Experts of a small language model.
Size: 9 layers, width 384, vocabulary 33841, 56.7M parameters.
Experts: 24 experts in each of 9 layers, 112 SwiGLU neurons an expert, a softmax router.
Training: a variant of Adam for the experts, 283M tokens, 4785 steps.
Below are experts of layer 6 (counted from 0) of a mixture-of-experts language model. Rows are named router (the router's row for the expert), gate (a neuron's input weights, with its number), up (a neuron's input weights, with its number) and show model dimensions 192-287. Each number is 128 + 24 x the weight over its row's rms, rounded and kept within 0 to 255. Numbers have three digits each.
After each expert's rows: a language model's description of what the expert responds to. This comes from a sample of Wikipedia text that the model never trained on.

# expert 21
router:132092154141142148140100100087120180104138153131130099125124159146152135138112132102156157127095161133134158146168137147128138135113153107114128121097125129126181085097101113084096086137099110114111154155084109104076098124129126131141143115136126161134130083100131130120134139119137125180
gate0:123066111145153102109153099102086116179167113152126105145150115133120121118143153126135123134181117158109139103100159121125149145157150128071138117101143137109118129076147111186123171101167129145099136126149105136124121111086079121134118114181112105133169145155129153131108107145114111151
up0:132147122097154103137103155155068099115141129116116154120134095121092099121129101119087143094152112114142154155111142152129102089154058116127124125113155177088101116175183124126148106146094111134118151130138174103121137114100195131093152117137153119126130123156120100113112153135141112115
Description: Year and number digits

# expert 9
router:153086141135126126117130064132133173118126163111145113134123144095139142188120110111145178124108150116142160129159161139126139164103164109127152111127112080113145080126083104101112120138134115124110145168077104120056092134137145147128159150112168174142087084103107146152126152110146119149
gate0:147196178127133133113154116143148138121112111142143112148116108084128117144117102107139119124107071182093112123136113123147130131112118106127167137178088146150135125151165105145098126137108099123129088125114166149070147125136133171138110125107110119129155102130139098150096106129156144139
up0:128141140122124116109098083136122138147122152140115134096076148192085122192166134131141145126159109136163096087130178148171129102107114162143119103105177110094158120137082135156162109088191140104124089114146127113135135151145150149144120108127099118133149067147091150163138141142134132143
Description: Sports and institution names

# expert 6
router:126126129113145160107135098100134158110156156119147119168101175105123152146115156108109141109085119093160131143155151146125132172100165118126153116100144079173156102100078126081092125098123097117112132130125125078094135134129122127139172124129157166121132082117123138123145145088155120135
gate0:146133127121143179117114084125134113081129148124115124110116146140103084128122128112133126127126138108126144131082118147112120112161131125127100133118145126136114113091139145118198101096139092088169130139144122083143149128101120094128136130131172116148144109136102124138135122098145156117
up0:104085120153140177085170094082102138111130138100135106127133157107110137122121146114164101150130129111106114121125127122102135142128149142161152128120184147138111130121137112119179119096155129085091143115134114096115126110137117156141163142153119131081094099125127145141140153124112154103
Description: Location "in" and ranges

# expert 18
router:143083141111185162139108112093079132107135138109178139137125121150142149150104149070143152093095150092133163136168157148134142139099117092087141083100118107118159126126125105069111119147090090102116153154118115128081109149131143122142125153141130150101103109117126152152153152118144092165
gate0:117127125150133146149120130129090114167188128093107129143160142151095112126152148115118112121182132133106160106143120091127132108085131155180177157110055137118107134136172146135112142119121112120154129156142122145141147130166146119095119109183131170112155143127104113090146132141163126125
up0:116132120064143176126139132162125103125086110102116141129139122101109130139109101123090160159156145153142167124145154076112099099138121127105095152110158121106111085137149133110127133096151143169144093071118117115070136188160140145142121152135131094099099091128126157173123097121119121200
Description: Abstract head nouns

# expert 2
router:137141128089155134152135103117122139102132133144172098130097157105118120141097187115153143141060160096151139140125157161137157175109120122097123126124106081155157087109086115121112128124109113093101130123122156123100126141143128155120173132113125115119136094128108140140143128127143111171
gate0:126098123123109149167139109134131118098096159081109139120132113142139175142145127106131084141099122110118114094162144120120198119161129106130132131138159135153146090103122117112146093179097082148130118131137089159105143122103133134109140151121151139155136092119141195159133176092162130133
up0:122125167144121082127123124106111079148074118153106127158127124136112119111138117104091142127155117130185164196119104153137103109106120114159149117129124117137147115190117134121130119123159173130138091146108124142127139156135142154144112112133136113093114107084118099178126091138105111139
Description: Census stats continuation

# expert 8
router:159114162130163132140096094070135140117176115132127051138135133140130119130119141102133130101079142102114127140150148194137142122104159124119129101107135112137168136109113114106127130127106112131107158115123110110101097129154142121135124149130122123088109117124106133125149109109138135142
gate0:118116131128118117111085136081086137109112145150145140129100120135120054138142141169119095094101147165087111144141102139155109111165149130145171151145096097133144089110139175176150139171130150126127136118100093137155165111144148124098121158148130132084125115111102131132205127071138137106
up0:131120123119114100122137115163112117115133133063133152166118153088109169132134117095147129152132132124150129127152141153137150112122075139096096100117135151121124148128140095104119142118152138112082099143162136086110120139108077144144125092135129106129153102124116142130079144154143122133
Description: Narrative sentence openers

# expert 0
router:147126123104153123160152068085108181103139133133149115128103156116160150154094145097141129161127146129134158121165173153135134141110142096130116128116121108134164110108089127105109092132126108075089138186119127118074102139130156149155150135111113126127135056098134133139154152113142096142
gate0:103098100099112114144115132123147159170138128147095093117148118144091131143124120119123125160149150132119122103178167163124162130105166141132116122124113119148180147127128119154086126135098094146109139168159142132112096136114165097146116114100126108134174117094130102125110149107122090109
up0:183119126145134130082099127121116138118117113142187122156149143108141155135167183136133138063100130119146150159095117094152110166127110143117120102155189095129124119119106136117213155147113134137145128092126146122153134103137117146116124119142119140132093144131106121116167115114124139135
Description: Digits in numbers

# expert 15
router:143107137125141160128132093130113182123131138114160104146131158085140177153111131132116170117092152095148140128153129153142114154113167093119159127103086106155156099086107100110094097161118095101104170153081096118098106148156157118132164123113134148094116100122109141148125136103137099136
gate0:102096145130133146141137129118147143121105155097165133070165167152122168165088123106113111099088158160121129144152129125122136118102143085180144159144101125150134074124069138111114130121132111130130104123133157108123120109116126110186128111133104135129128144135130152187150144142143100111
up0:136168164141134063107115116112118125118158088123117137141124097123123106119151172137132159144097161106145148112118133141152131136146131143094103087124119110138157165099134095105140120162114143151154171133186101122138152111122160169129130160096138124111163090117138111065118116133114109150
Description: Biography career phrasing

# expert 20
router:145127153080141161161110050118098171110159161124150115164138140134128154115119148113158144115102152099136170135114125168146151145104131084115128107116119124115132068114078124106112112145087114128116133169124100089118120143131139123132146150111170156141150120106126140141125150113129125156
gate0:101132150115138167124122142129070137105107089136161161158107128144153167130127124124102077112131149155138167131082115153177168112125129127174071132098127138137123156090090114089109135099136128124106135130173107102143148092117146169127106102112123103138118144169120114085140153140107139085
up0:144132124135125169137150174141091100173132127145048128129073150107149132145138128130094149135155125103131131119119144116175114113133134120109094123123106130151156167161153168125151129171144179125174130132149127129124097136120125126089129121107083150127148137149095142180126134121116105124
Description: Table header cells